python train.py --num_hidden_layers=8 --hidden_size=512 --n_experts=16 --experts_per_token=2 --d_expert=224 --d_shared_expert=256 --hidden_act="geglu" --moe_layers=[0, 1, 2, 3, 4, 5, 6, 7] --router_score="softmax" --normalize_top_k=false --routed_scale=3.77 --balance_loss=0.00443 --balance_bias=false --init_std_router=0.0251 --lr_router=0.00106 --vocab_size=16384 --norm="rmsnorm" --norm_eps=1e-05 --tie_word_embeddings=true --optimizer="muon_variant" --learning_rate=0.00876 --beta1=0.95 --batch_tokens=262144 --max_seq_len=1024 --train_tokens=2328000000 --max_steps=8881 --dataset="wikipedia_en"
Below are experts of layer 3 (counted from 0) of a mixture-of-experts language model. Rows are named router (the router's row for the expert), gate (a neuron's input weights, with its number), up (a neuron's input weights, with its number), down (a neuron's output weights, with its number) and show model dimensions 128-191. Each number is 500 + 25 x the weight over its row's rms, rounded and kept within 0 to 999. Numbers have three digits each.
After each expert's rows: "mostly gets" lists some tokens that are sent to it at least half of the time. This comes from a sample of Wikipedia text that the model never trained on.

# expert 10
router:502450463464470504525490483517478522518527522493486508538507487539482479491490484493505495509490480528476466499525515539504515465472473480515478523512493466513488466468492535460491508508489497
gate4:502457464500551493516526470456478518481471481547477498478496512497486527521482489458459519535521459509494506510524517510500504530537504538539478494532491508527472480474478475527470462492506477
up4:524525482470492468476502496528522463525538486467500497533523511474513476459460517497518500461509527488500494468474469521533479497555503497521492555467487489499463524467495442455464474558532566
down4:523471485474481531499501552513520507528485494488496472495549502501484492497462503494542516506519483487457470515479482484521476457483487459506437501511538469529486482561481499513498514529503482
gate5:503490490541499515475479490516533454498479479475504545492537524487485465517494486495457530488524505502454514530470529513498493490509491514510499487536478518533498504528513491528483512488519544
up5:507445462498494519491515557483491531491549470510481473508502505526486514519503529500505447518505470470467505503504496500516481521510489494448486499464529498504480518476484492469464511515505507
down5:490510512485479502561482484496523440511473492512563474496530479518530484480529514490497544493516513544510515488465447506524471549501527508524476517519503491540514452487506476517533461522474509
gate6:497447507461536489528490499489511477501530491508489503476493486446526499492489473500526523512463478459515526466510535463492520482522479482540497511516488494498515456515510527485514511479484479
up6:518537494525491528522534492459492528490499513518545524547517493496504494491524505491482491491498481516503487514481452491493456502484519509500493475470508535506531525488528500531499524499506514
down6:509462539499502495454489515478535514519496483510511515484472505515459491497484497497505474533481482482483488474536516513520473498520492517520508451571506481500508485534489535505527460531464466
mostly gets: " |", " had", " has", " have", " &", " —;"

# expert 0
router:510499486492498492515521527524480467535497517523462477507477529525500526495494497483547514517460511481490476500504510484494522482501517481450474458482478471557485479516445475466506471519517511
gate4:458507484526524503541508515474497485500498472505435508521466455490489503492531457496473496486498525520483512508481464498513451553494488515479491504466527531517502527517453448490492479495519522
up4:527523520495526493480512508495475453468515498482481449565506510522481480531513480533511473492508518506458521515452453490488434498512509515533510547472496496543468515513455557487477490487480497
down4:519477478477484512514478501464498495479511459509508535467472513495502544487499523534526491475471514504497483487497541482492522490500507521496463518531491487487515487493529465559500522512510468
gate5:505531483478508519462461486527514486517510503538476549496426552525510494492476478471490512503479497565467526522466468527481494518480511474520487494524497554458460501528480518525522467482496482
up5:466466486507513488498411524501474511506531487514488518483464524494490526499487507527517530503458540496471499459521458507483456457507489486466489456521482505481464481498515482504499510501512491
down5:497515514547487494511512531516500518501494472481508504496479504542514508521482489505448509464538496489528495514465473477488506502533530489500524524513502477506510484559524465507497516431468511
gate6:492455539492490504475465499498467481506464525486436509484478499470481512512536507490531506479481504531524434516507488463504489490526518485513517503473536513523473537510486501511503507510482527
up6:501473519517489509473498488473506550490549504494467467518500475438528499555450541485463474557500514519485527482504480485469501479482435484483507463479528526522533456466501499478518529518530495
down6:521482480517479495511501510540496522489512509518465537487468498539475506471524507533490528487477492517520470500513519506512476516487494499461468502551499506569464512491487492489444522474468516
mostly gets: "|", "″", "\n ", "′", "|---|---|---|", " ·"

# expert 3
router:512486481508474526516469501553514480537480507502494443517475493495482560505476527501501530471512501511475540459503492505477488504496501503505495507519507475497529534511495491510517512516491492
gate4:482488499542508524513511464514480467474480513493498478534554516500481534490497481516517472549536502481517465523463472511514485487490555510504497482492493524520492452499500562516507534505506515
up4:512427481441491460507562502507470501537516493523495517529475488475526494479503528479510527489517528488519530480494528513494507567499508488487509506441504532466538481520515447485469506506500522
down4:501522524497534481463463524472458486515506518477445540504489500481454470576493490480536472527564488523468500480502507483527517466544476517512537476490534521452465504523523505481492473456540482
gate5:490479501498509510510496490507505518493503510489504509459510498523481488471498498513495556426493497510537502489456475502492528501476471498501553510530508480520482498482569507519474518505498496
up5:506506469416461526488499535511481528488485488532528499489491523494526454478479515507479519551460516463510535472489527472481503519536509497503494498482508509517543477541509517485515463506532540
down5:508553503497531531510501499498560520519472512492455489471489435507485477470505559495461501504517495491472517485468519508482529461492462512493483565531522467513440518481568509529491521493492470
gate6:449495529531507514481520501510559536509481525515491472455519559487515472467489496460554511467520467491508499498504500536479498487469481524500550498505474496502473523524497493506471485510475518
up6:474457548461494505528516516492476488496525498500506512481492496502527541494510487502500506507508509500492492510475526499496507500465529506518492510459496498532517464436508501525458515486497464
down6:508534519529514509517479473474494456508475514536548469532478494549501553524472512478491547489449506478479498527495511499490479559522525472458540528491535521545495513514484491461519565488512520
mostly gets: " first", " film", " known", " game", " album", " same"

# expert 8
router:514510438564512496499468533438486520527516495511500512518540540483514512500512503483474446463502506513482505527490495502472442526485509450505470502501508511502479442515522442471498505489495508
gate0:513503502535534525529454504482519456482544507550510518502504483509500505494522494483462495493467450466531488531493525532548481527450493443505486514523546499499555523486523504466522458453489553
up0:522512510472531514532510502532467538493463476505517489509440528510517483524464489528496511520499485492524469489505510485522500501482504489486491490531464447516485482521523547499514495468496480
down0:492482490501483487532528485511505506502502539505508507477506512514530500503483482483515495538524541539526495482480481403453509482517493518542531494474482531477482493452501477543494497551526502
gate1:484482503477517512520510494543494513498475525531468548517496493497492517484486483483465527498478512516471476508496511481473514501530554505517474442549515511502491486500481529495519469501520492
up1:414536476500453499461497516490526543540606480479514494493501557516547498502513539520493480479498527499515478487478503487479515521522502472521512469498489502497522525482466495486483466487514501
down1:515519509502499507476517493501504512476480477479535526472546521476476515488441465520550493482512453493536499501515483501503478481537502473480510516471542466501513510479520534523458480543520520
gate2:504514513471494522480525508490510502513490517498515515469514489515481513500554528510545474466457509538482511499497501470508472525497519503476544486486456532490485518472508516483490492520512497
up2:501523495506534512469459559515530494495474473490522505459528486503480537552495476436465537529493532529520509482518476516541509457479478491508509475499539529524452518517495462505533496520511519
down2:520472527501487491504476492541512469489472474464537459546571527557544506533486467525514469487498500538489498477530505504484532544497511492567508497464472492497534513471526546512471509514531494
mostly gets: "b", "ib", "antha", " Animalia", "en", "ton"

# expert 2
router:516505521471481471469502503460502496522530512489499549500479501541528478507521482471476501492501491467527524477535519475543513503498476461517487538477466514434468514521454528549497462545540470
gate0:449512497487532478527503531474487507518495515518547475503503507523502498489494459511489513502508471489459474497500491551482505494466480481457496481494490523535518505455460525560532502451499456
up0:524438453521528490517505470457521473491525501529445468501505453458487497501491553461486492503534514507494465474500494522513488443526471535475544507481517480494534479468461492492505482498530432
down0:477492475538509500506492507512505499480508474456468464519502522518501466500437494510499470489478530514500495474537505536477521542486503454510518507534467531469469486539549513490501535482487539
gate1:495485451521498519495511508479497544494527501522491512463531504467519528444470475502454455496536478479515475521527479417465472477456520513512478505488532508486477513510491494501482481531507506
up1:555506525496483511513542477489476516527491493454509506508467509526505485514448467510521487518546532509477478495464484498484532436549467529474525483482453472454498520493509494458515452507518472
down1:438532451527508563522498504512485512490522502517505498517525515512470518524504491509454511492496484497520483518495528453462471554503516527523482538522527517476541515527490495555498471537541526
gate2:509505509462496483482514541521506523523534481451517520495497523503495456519457495525465541480547478487500463483520486486483487473477525495471505459490478498475460507522540521502506515512472509
up2:512484495482456504484560527469487486536483544518501480519498507522525502533533474485494460509552542480468481451500465520459494497562466500522556547514530547494509500522487475495481530513487512
down2:520523465478519537532511500472506516540526476531519516516527485534490484495484520500480491493494488531481479472544470490509519516487496458489539528539519513463494472488496491491527479519509487
mostly gets: " c", " south", "idae", " north", " p", "Scientific"

# expert 15
router:482505527541479492505496501431510476533461515538461502459504513515498491520485485490479493467490488520507542508499524497517526508466460492475513509531529508533530517521513500554501490516492504
gate0:481559506509462516497521502494526521535479472534524494518471494495510516515461480486467520505486491501463492483489495492484490500485469563513546467505497478535514512491500497495480484496458465
up0:481461517501514521490498524554518494492517498500521463499518476459550554467533449500543557481474465457510451522488456527492505541499507463483486472513520506500475519502514511515495465554476521
down0:507503518467509515538482477483501504479513504496485514530521514486460524506501542495506451537517483525553505511503524465523499465490509464494474447492467487522506494512524489503461512503510501
gate1:466461498495514486456484561497512534534526489511475478504435543488477509501492506498455522493513476484494497527523539479506519492485466526485513467466535508499442518531567488561505506493481509
up1:464471484518496492533478510520522471491491499463478498471518521474527493467528546521531491506464536516489565518452459503482500478491538489538500493501479496549525536548457515479476491475483508
down1:512500528504493499519490522516490528538517490508511493454472511483479556486489485478492499506476485498512482486531494479521478495506522480490529539497487475511521515487509524547499485453495493
gate2:523463470489545551527516490456473491505476484538462496526548511505524523526468490529463489483511511488493507508496535464463521472483504491504488480494482485500518490556523508542487480514513461
up2:508551530518475516527525487512519524498510549473477508503534497448507466483500490496543499466561499501505518500491528522507481493485516520524508503510513558481503494492473487494478510503531510
down2:519517518478493509524532509498521529439525498475547490483505524509538533490514485515511526508466511490472502491513478463491470511528557464463516510518505516521486476456451507504528487489521491
mostly gets: "d", "D", "at", " W", " H", " G"

# expert 11
router:470528498505524480479489475481468532524525480508497481483503483524510507485494511449525519531544502496470477528517505519456506521486492538524503473472543517483469483500491546479514525487528506
gate0:481476521488510494491450494521462486486501468462454513493486518518495534499470514477493511463480432491496487545490503474510518437493532525537482506511473523518490493485527518482496503576532468
up0:447525510536431509527474519492514467552482490502488553467504493512539473468539522496505498530478517515487488497487505524498513498501483472469505492493475470504513516467508507500471504474519495
down0:515435503515522463491503476470511476524514490531492461492518504474490518540472493491459552471536479478520501510505472483498512466538484511523546481510495526487472474504501506499510470516530479
gate1:453523466472476485511521536479504516485539503481485467501501467484488472509520490469537474509519495465514493515485517504522516527505463517500504488571498512493475520506528542527500547442473520
up1:443534485468512536513484449504491495494512484499492505507544450484488456512494512479548453492551505523484501521490466483515529516466462521479532509479476508482525538525481528488493484549507493
down1:541503505510491519482515538520518503484496485534510479537501536484481509499500507510437454515524467475512538490568513524513519488477534496497505525500517479489474468518464461467518490488476477
gate2:508476521505516495469513523510465479472500521507522512500512489519521489518451535502503530532539493475518497483506531489494497481507551473477512521493474471502459469436536474483471483485450526
up2:508536473489492486505540505504482462488469466517561513496546448533483487480541488521539547481534523501483528512499473542526485526486473465469531466535479491471460536475484502483507487511467536
down2:449501524501484510471491469493532535556543494522476470518489532457494511505506471470544483521507488560469493534460562518503506507486538482508529465469500495518542472500528432495514494525499481
mostly gets: "==", ").", " ==", "===", " ===", "\"."

# expert 7
router:462512479474457492502499467510471503473537501499512482470471527442468502517492545514498470536476425472507486497481516520527501468484463553526515481510487517481483474492481484522498504505479541
gate0:519518458522565492473513484490458533496491497549468532491519478423530521502470486480514509509496494495482524512474495563514466480510529541524508509453504473507505517512489477490510482481496523
up0:482525514465514483524529508475491526511476519506509496513505535516503498490463473458523482510535509487473498500523468500525479510469565464451510476522503469509518472447520511494497507509447525
down0:501459513485482532473565482479508511562515484529511520538472511479499482472473465493497523491491479493480484549482521494529479520504482488527524506501499497478472493483495559475557515505478517
gate1:486508532515483553506518505510478497470498509506539498475555478447532465496588476438504479498484516504505557525505462479452514495485513492458535473516509537484537506525548500467481524442500488
up1:503511491468494492522531485500530512526476524513537557506486511499470466509481520495513512500490501530511492465519538501496467518450468538461502479517471491514507494469497492499513499511462545
down1:502489508497517506479488539489544550500543479493530465491523500567486506462517501527519497517485500481504506474492520497464509502502504541488526525508506535500500513528497494524517493524484461
gate2:511535512474484493504565469514510527489498529514479518537536476512469530492539511517480466482476503551512467504523506480466515469525503498495518444479510503495468515465490481491486492472494501
up2:531510482494534491543547466507488558501497528533528471506497480532499514494523519507490504495480522534521475537473503475472518505537521535480453470466475461503476519446560467533455512465491518
down2:496500501451484509487485534476487512525499541498503489553529505514521490497501530467501526539467528590488489514525473491542519500490497494511447477488495479488499513515476516524479501494469518
mostly gets: " his", " the", " its", " their", " her", " been"

# expert 4
router:483495480473451549499496486455523489506483495518513522510521551533510480463503490541495475526487513502483507473532469503479490543537533492524468516528449511529496469488499477478504470508470524
gate4:479504464484516480502503566497520530482482503550520521533537497475529502491511522498522514461496496413503479509448449481459496481514527456476497520481454485453542506502494511451499463491503463
up4:502448491474502507499539480468565559506531512482506506493509446519521523497453454485515488521499471499483482461529523518511499490492538533544484493496506517445477471489497533489505497457487506
down4:488526513481484513491498477505537512473507472464577539536514463502473513501537492509469495502524540475523540523474487510508527477452478461487495509501479487492509515485497497540505475493492495
gate5:486511487451488492513512476502478459547531472502495429496454550465511520449495504503479515513504518524478488498489452484505499525455520487509453473531513520501509448502506541461510528502521497
up5:543520496462510508491505486538552468498492536486547507487551549515488506500522510466484466502501511511493498482509534485510482497505510472522501486500493563513468534506472502490507517494520529
down5:484482530498483499504496525512461453491470492457528553502463487480498492483490524530510472493509498523434512474537475484560507460468488487483526464494479522488477466521490537467497550480507461
gate6:513484484503532487518471506502502484492504490522524535491530523507504491469509542473551516484494518492475503485435501498461488495529475517499486497516466495464474489517525503510482517470518538
up6:494507484503506548457508462457506487533542519456511535514494440475504474517547516517473473478505529566482497509543498459535481500519484534520525490500518470510519522510484481495475492481512471
down6:474513520499506498512478513478493525516484508504511494538521517513507474518494472495490557468474481453479480502554505511485490533504507527479456510466530479529523475522525527510530474534512501
mostly gets: " 1", " 2", "1", " 3", " 6", " 5"

# expert 9
router:515491486527540497534532512560554506494524509498485526494488544493554484493486464537506518459518508502483522519497457479485469504481529495528488487495483493488547544475485489537482503505467505
gate4:491501498447518493478566523504556554467508504485456516529492509458518473507491519469483531500534520498531523515490461495532497466483474479461514478495544464490462485505515494451493451518523515
up4:501461490482469495499508479497478504522503446442544484502514510482484509510478519558510524484545492529501491480469504520502482506497455471513507517491478435575528456498462486499507484531502516
down4:490513511540497521480500501521504519558498548496495468515502498501531480529527498486526510474459526439537514499509507468495475514486506502480454507478529490418475490474504500551495478508474441
gate5:488531521506526556516521483481505522525495512544511496497434461486476512483454510495481500505516486471478477470486524482520508560509518481522559499514461486530505504512533482472505527512515492
up5:540485477494430516467483473487522576512520550549452517534442491495525503493447534529477484489494479484496516500527503475515504486504456491487480439525488499521496500518472502495488463507512465
down5:484511536448519518540504476485489509515502426527542503508502478504519506526501512505456480486496529495478480504496461511495509505458505514472499474484517514485508466491522514517488523494478522
gate6:534488520535484531486510511531513512496482483477450477511419551534503497497496532470532527495494536499480509537475523491482561525489479524461538497490492480472481515516510530533564485529558524
up6:481484499479496531528465521525463506520483450510462519513505536508518473502544489539520488510541498511496477487500546475494509470479537494483483473489495496548490537502504508448511538503521524
down6:560474506508479500513506470457523497506511538544541492474512511486504484477506473466483511522459462517506503468497513506492533508511461494476493483489486510527530491493495469453488496489507475
mostly gets: "ers", "es", "ry", "ors", "ies", "ions"

# expert 1
router:520531510543481520513501502501525479459493449479528464475477505506501510500543505486526512454566492470527538517475453530488492480537495475492495496507509514481503541490491532516515470498516496
gate4:492508509510466536477484485545498486487490526549487509460528479473501503497525480506546495496541501502518504498500498528489544514524463518513472491476505499462524570507486511515484542504493511
up4:480458464523466492483553519521498516512470503505527521502468504482491473519480468481479492490498459515532495523489506482534499481483521513510543471512520545496484520469501488519505493485471497
down4:460492507495482466468461459476522538479504470538485510512489510500478479487502466494531492505521520483491428482510502506480529468529479521530504505514500476576517506476476535444472536525454473
gate5:490462471523493502474441525535489482499499539505540534549542477460478495446510506525496577504475497477497498484484509512525480520480483488490478482483518488471505540493505498516495520534512526
up5:494488497499518523472519496473492498488471476522460526531515515502482488537501478478518533517461503482524512472525552507539556502508494546535504481494466489533539542493476528496486498474528536
down5:533574508448512514488472500491444510466487505501553483485494479501468498509491502488439466485533492450490493563475442533490473474495453521527488558496543525477535515482506473493520493507488507
gate6:511492482497520497477498500539526521497498503473534501515516533454460435530490491533438510497501490518477516501542525537530485507496523480525510499511498492495505463496483516520487484535478521
up6:496469555467478484539468492491474459528488474450506494492571522459516459468529461531505504510506467445491493525461492556468489529496500484486500488499482508486539484537530503488505539477525529
down6:500515467486527496453517533499487492486489488514491488457496453460496495509532518527524523511524500513497517477531534522542455464505511478530481467472508502510474501439508470507515500516478546
mostly gets: " land", " mother", " fire", " research", " father", " law"

# expert 14
router:511507539488496498512512533497473487455492487490565518532543437482529509452481499513511531532502514496543471457468522494512472534524468487462502539504513518547508537490530481523513498488488468
gate0:488534471521510488436518514520532505508470499511510504480470474499509509531502526506511533479495504523480456508510482505518491482518464493440551463530460473503483504504442465507482473509473484
up0:488484534550490492520496456488503505496513520452493485538476478532488515475496501529505503519497483512456497479486451498518486532523515462485481508511484477552495475506510464521461500507505486
down0:496515498492479479472478475506497461492482510490534523468511516516498515564485525476492486490472521488491544515539484510451504491522462532540488506498500509479501477515442552499480484429553522
gate1:509502526496489463505496504459502501466514513484510506497501529519443550473507485540467480461496491470501510492477484499500531478466532468507490499508503499504467514524505466498491479475505488
up1:521519497463501506504518480500506521504504513482552522480506512521567491527530478519528502542491545500526505487517508490492499519520508519523478498529505499545498514531468501477470505492532506
down1:469484516515512510519521450493480474479519504497464531557464522473479502479499537508567507486511517479470481496500490509488501516489519527531483509539513458498495526516531504522528503512465501
gate2:496518464508461512493441521524508503518512541572515479516540489526471522497490491495473525524494565508470546527483528512466503505522486491543500519487506503514463516506472496474453526450474505
up2:546498541483467497448515507542452470525453447484506507536471486444533454517495470530504507505472524535523527477511512527480506490525534474477519511528526510473529500525475501452461525479500482
down2:462530492510518452501500490504468518516507502494499496537500481513487486521521540427550511466512462527518511530516521491537498528516511529555493522502519516530435468512510516546500458569492544
mostly gets: "h", ",", "-", "',", "),", "j"

# expert 6
router:509495521494459491467508521517500470484470471484503513467479530445468498516529514541479482525447469472514472480484513494519495508444519521547552510509506510450499498480509527490470515509507486
gate4:506486505518488532499488508504520482492500470520536480474508496475479467495516526520501512519430489514468511474474501533501506518488407494482518511479535534490532472504528528507531498535506489
up4:518502528472459489502471503455468494508496483530502525561511495544466494552493503525521507515524462458484555500455512499514490437499493516498447475508481554498530511485516524505473481492483500
down4:487529451553508487530475501493511547521493489515512461525479502501501510463540489495503503474508521524516535565551553511485536528459454463503501495495537458498521524514513463514535517477527494
gate5:515543498495487514477487445473496502510524505503484509510527535478509540454504486492471494500467495503471500509511481538514477540510510487509508496529531529481506507481504476521465523484481496
up5:501517513494482464468470531504498540508497500445480520513497493475499508516490495497454462520493522519502527469514532480486543485500512486502522510493485502486423537526509495460530466499531484
down5:501510530493530500505450491485480487549496534532515504485487517510503533512539495481478568478516531495562523527534470508515496539475528516497500490495530515503530509516494495497505494537492479
gate6:517530508498467510481530507468517502488544493552537458498515454550517473481477547497477498459502473523518479518518511507520560517448531474474516501491479521504483476492526531531477473520513469
up6:465492493531486506523486503536507481483504524533504489533442456524485455504468487483494479468514524507510514478503520491477542512496549532483493507495525476476511537474476522499519508517486468
down6:503488522472507501502499482484512499508459502490478484510458548478540521509520507502451458493497518469533535524498473523525478486486525489492509544492531489484495508512525503524461532519478526
mostly gets: " of", " a", " for", " at", " on", " from"

# expert 12
router:475454527479547538505512479495522549482506507470504503505506478511495508475487505464471528476498521553501494503537510499548487484546554504520473490500509507516521503525493470487531520489489506
gate0:516491464540540451485490507509507534551522512507490502500524489512492487495509455512510490522492525568502483549526503514483511538471499527540498460501480453518509507507519523489489521550470542
up0:511486457526498493510449488498483518544476450514529475459459484445484538523490515501523481496527479484513482534524460531485506513529506481495499515500509464472510543536489502442524519531458464
down0:521496520479538475472523467446492492482490493484466515500487496477519473498492549479445496514482483473484481528475516467504512479521498524503499426504503552519510550481523505481492502537499526
gate1:494531507496485501527492526472480519516491505455429519539477490521519511496490496522494466491543523496481531524551505511505522495478507495479499528507483509525488501510425491465512502478474468
up1:528538483489494478482470488446535514490510510515505473496494516472497510463528531498468463531496504491506519539484504547480504506505511483507469485470467491518474514497473521480545480485484488
down1:513463466504532513490479549522483507505490519505529516528524473507541522510512476465534507477511473481496497502508484484472479488495486530505541473496493513489520561560491524489446516525499477
gate2:515482499474518489462506498524511513472436486487466471525544500524504502489434487475475483550468480479486493501508481503519501517502514543500497524511525462496486507482458536523506468503510475
up2:519489532494552498470502495472536512491455486475507545539535510552510506499517513485529503478471504536488512496497486497540510516506504542517499533519486497492520482485484456492515523552517508
down2:530493471507477529471455484519531476489471499520451516485470492515483475487506485451471503465476527506511496553520500544487524462498481492481505507492507494476532482461485495479499525439522522
mostly gets: "–", " World", " million", "year", "/", " TV"

# expert 13
router:491492503511560529482502512497490527494458508465483530526524491520486499508483484546512513548543529498481488490486467494449517483501451515485520487531535480507520466506541504539498565478508470
gate0:493517525505516490486477482475495515494503512492534509485533493451538489505505501523502541480505489505484491541499507496470484517500492506502512433508501521454467511507465540503536526467490562
up0:532473531450542522454530509449478505476512459469489449521475492545479527455472494504505472500505503476510529479488523484457525510523502538484532494475515490519522510527556522485494512467464501
down0:549431465525489487514504476510526502485522536461522534481512519512519530508498523487464494484493511446503498525550502538503472466485476475482517474531503537465459475482510513473557496466475499
gate1:481514526469527481552516552505494511513498499535513530540503512497489535523537473485554552557518519538453502441510440541498497462533488519498497489516487480526534548498501496504493471524492490
up1:451538461538517518523499527531505516503512496520492480502461497495484507493458480487529546578488529502483549466510526493472549513524485504527482485475470508507513476520540522524503542501520445
down1:528531526509499491508503487533508439516529470531511497468467498485506484491488479486494509485456484484471472504507532510505474495489506495513548485485483513475485507498475460486516465497470515
gate2:479490464501498474472469503509513477502498493503492499493471497522522489483541496483520503489529514492477485505493482521483492465486469471489470466538540526498518487502510528500465497510489463
up2:458484511524472530529537477506485455512526521486511504516517523516456513473471493500535502515478557533466471510493517526510523502506482452487490512519472483454455471523501494503492496503519515
down2:547529493518527507484476542507490511497477489523501481492536485446481549475499493516536523518522457469501486491463458486490500470504568535506504495512517516554511542475495528451522511517482505
mostly gets: " (", " de", "'", "\"", "(", "’"

# expert 5
router:505520556511531477484530490519465525472478525528516490489531470456521464537546513486521475511487472476491479512449483498478539511525535509495529480462498483484514518487559515469475474454487508
gate0:484503470491516507500502482501471498495484492493489504521480525518506509492555484464511499503480531528502484498460461492494478486472484454492533484496461517511538515491537553535515559514509485
up0:499498490517482481525508476476416465462528511493516527477485491449479522501470510522495539530527483528570488498531505500540547479499513474532497530508486484523489505544463527489500496505493529
down0:491486491497515500495517479513467459490448514467527508455487499534567522536512503537508504508483500522472492515471491508473490489504510468492482488491476505476484507496484506511489479493475514
gate1:511504492531500491498502506478529498488568488519516534518500494436472543514486533496442515518470533522473509493490544542490477503489512515544535473491478453440492517492512528509469527497492450
up1:471532502498492524538488499447490482540507534503499496520501471421536548482503458524507507500469466509526458486470492490527486495481468521529536513509531521489467492526504479512500514449488502
down1:505526490500517485524494514504498494466547482518523431521475466491513491493519507544537485540507494547498492481508507485474533477526542529502539520481468515500538511501481548497496540499554472
gate2:499522489520521498506497500509499525445483472506470507470540469475515514492488508522508534530493491455470476497518491506550517506516457531515525492527504519482537474506488455505506518495492502
up2:523523507498504482501507500470473480525478469520496523525477516532504454484516490460480474478533561499485503511503509540475489474484531486516508461475547501468481545527507515461494545538483505
down2:556512487467517487538497461492455493498506492499515494500527532510498523526480500492525505505479506491490555560506478457529474514509505523485519521490476482519511522513556502483488458473447522
mostly gets: " \"", " that", " he", " who", " which", " it"